Weights of a small mixture-of-experts language model, trained from scratch on English Wikipedia: a shared expert of 256 neurons.
Below are experts of layer 9 (counted from 0) of a mixture-of-experts language model. Rows are named router (the router's row for the expert), gate (a neuron's input weights, with its number), up (a neuron's input weights, with its number), down (a neuron's output weights, with its number) and show model dimensions 336-391. Each number is 128 + 32 x the weight over its row's rms, rounded and kept within 0 to 255. Numbers have three digits each.
After each expert's rows: "mostly gets" lists some tokens that are sent to it at least half of the time; "comes before" lists some tokens at least twice as common just after its tokens as in all text. This comes from a sample of Wikipedia text that the model never trained on. Tokens count by the router's weight.

# expert 17
router:169116116105091161126099146161165166122120114164091176162115048121077114135177121089143213128117171110094079056105129158135113150125113148138084186128107147190108047178
gate0:097077123106146118144141185168110145124114128069124138090148149141172093103100117147063180171050137126152134062112146146125065157126186138149071170135189172131073082101
up0:161154169147079114118073063081118117136124115159149104171127089108101191167156169086194081121190099140104098179115117107099194112133062108083189108093058095149138156135
down0:083125177184080060133141124116121104188160130096111151144157105140069062119098078149141150133117125140180150075136145111131183089087176153118148120120139137157132095097
mostly gets: " Thomas", " Singh", " Primary School", " II", " von", " Jr."
comes before: " (", " | ", "\n", " ", " |", " –"

# expert 6
router:146167118122142147163132169153154144121074157171081174137121049107075117152148128083203152128094155082120070150100119164115118106135100149122103178100115109193121110150
gate0:168093183078145085173105141146203127148121095070161113099120154113100115128131164111134127149106127183142135143117135139204157056103099118196129194194169121166182125106
up0:143136196121144120208131141154192124171154143128117113137180162050024091082117137127130138111063116128129188058116107089169140099101164145154098185167121156109172109100
down0:135178142164105122109182142152034124131162100106079136143131134147117145132173100148171148123069069229110085162186130077184136122133077094137063144170132086191072147113
mostly gets: "| Party", "andidate | Votes |", " | MF", " | Set ", " | DF", " | Notes |"
comes before: " |", " | ", " |  |", " | S", " | M", " | T"

# expert 16
router:114166170036174138122120105170137172174140110143113154144113041217073092150170137137168162155105120104117129122089109138145120159094100113097089146073154126176110107139
gate0:133091062052166109145113041169080204098109068172091106105162192145124096158097159122127146116134170130117101131159106123120110154067138147101115132098156077158089104160
up0:148143190205089148093143219130160080164126178114177122180104071119136150098154097145126127132158089148129139107095149113166137109178100123133092106154120148122158161087
down0:092152148099155140190120180105134115125116098162224085123167106181104124098178158130150092077188167143179177129142156125166163145097121124104139173115065149162131127111
mostly gets: " ===", " ==", " |  |", "% |", " |  |  |", "==See also=="
comes before: "\n", "\n\n", " / (", "; ", " m (", "°E"

# expert 0
router:146115086120121094081129159143132124103087141145083170139131122136085075196121048109147146162122160092149128107108152119169130171161156137140102146112079129157135120158
gate0:076122134104084133172127143134135102114055142125096133152108146144120124113085138167087080129164122136129104098081169180184082161093158126121136175121149055164177110114
up0:138111146158153154107143128160115137112194119109163155101115102114154117143207148071146169134100151148128157133121116065072149136128118099136133095151133157101067179115
down0:124189100147095134135137140114137137073152153051206141199121129123100163154140096110102135056133093085126178080168148119198125120142136197115151120192121127109171114102
mostly gets: " JP", "; A; H", " \\", "½", " ·", " $\\"
comes before: " | ", "; ", "}", ": ", ":", "′"

# expert 28
router:145168163127145214121099154195078174098094155149127172192062118164112110142180110146143166124099147126122096106144135123159111157130108120142103134098139111194116089139
gate0:150097050152125138101121124165194080140102124079167123149199158134083130132118156118149157130150124192102188090121197137082071144108161158171111080145093132064114168155
up0:155108134112124114148132046104132118127092151095178134061183111191165122110102147143130140195138195094131100114151136182163150170116142116168086136097161130117136130131
down0:150119139149132156112174128114099150072158147137123136125119086144065127124119107152125133098151157121148135090115082135146155179067116171117088103089199174135145075106
mostly gets: " children", " company", " studies", " story", " evidence", " movement"
comes before: ".", " and", ",", ", and", " in", ", the"

# expert 9
router:191186148069112188070105173160056147157131125172078149113130108105117087155115133133161111140065222127076125129095116146161161110114152115152149175135054108149119085193
gate0:115114132134151183100115238207150120134157129152100105087153077133094155163135066158166139212103074140125092160149156154076146199134113113177103087176126163146119109138
up0:115094127106139180075128181203163156113123100112144105087163085145117141168123085120147191195123087140111086135134162156073115148147146125176144103172121155163129136090
down0:093151108150091150120157117113130227110093130152094163086114142152074133155159176145103132122141044105110130093158067106134071103191129113152133165122100082154095140109
mostly gets: "%; ", " | — | —", " | −", " | L ", " | - | -", " / ("
comes before: "0", "1", " | ", "3", "2", "–"

# expert 26
router:154143155142134112132129125103164166152083136154027152152102182142133085135172117146173159135159138087122102118081109187147133163152066130137068149110085081095113150132
gate0:098177139127178055156167110131112144173146174126060133155145118075107100147150166179163135151123156114125116200123124088169124097084115096107154096114151160137079120101
up0:061183160112036105192154162135097133105152144203184118154145145129120120138115067159186114116145149110103101090152161078208157166084125168150153148183137119074111140076
down0:178167107214138165142105162150177133109130107107190151110184112136125159144125125171113129101117162106089132151061137140118116133147172145106072129195140114196156133116
mostly gets: " (N", " (A", " (C", " (F", " (P", " (H"
comes before: ")", ") |", ").", "),", ") | ", "–"

# expert 18
router:126158136062147164098067115227129113148101143102076164164113135148123097203145087154159140136127097111141173132112130192150158160217104072170119151151106095152162112166
gate0:111159065083158159125128065119138108168118151127132172163152095201105185184165157115147122203125111061136094170141118105165133144096113170151171163086097141166124156138
up0:141152161135053171130062060102174077153117144171105225147106102193157192153168213130142145151125080079128072113131118114117158085097066150171171178149146124118110105126
down0:137136119126129085130173118078178127145190151135121175123175113147084165094158136114131123173154100180154156083159109159147188172129169122149133088128148179172114106104
mostly gets: ", ", " in ", "- ", "| ", ": ", " |  | "
comes before: "1", "2", "3", "4", "5", "0"

# expert 13
router:118169114115179153134081165161134128134152197121106193221135074179150130182141099103127147137129128133099153073172130144157144146193127089126124193126096136140104095173
gate0:110152123198138098113083125132067127083051132079158182103131157113148177160150108118119114106149097116078143101168111080166113121164063111127078163077109108104105131119
up0:149126131054156160093150103186120113157073121162138079101089140086165112111146164097070154073093073110142152099112177178155140153190120130118084171110123145133111120111
down0:106105104133124096152109084141108158154147176110148164144097118137110126113136151114141108134116153178151130167151110139069145113097109134163116189157125122115196134147
mostly gets: ").", "==", " \"", "s.", "\".", "ed."
comes before: "\n\n", " The", "The", " He", " In ", " This"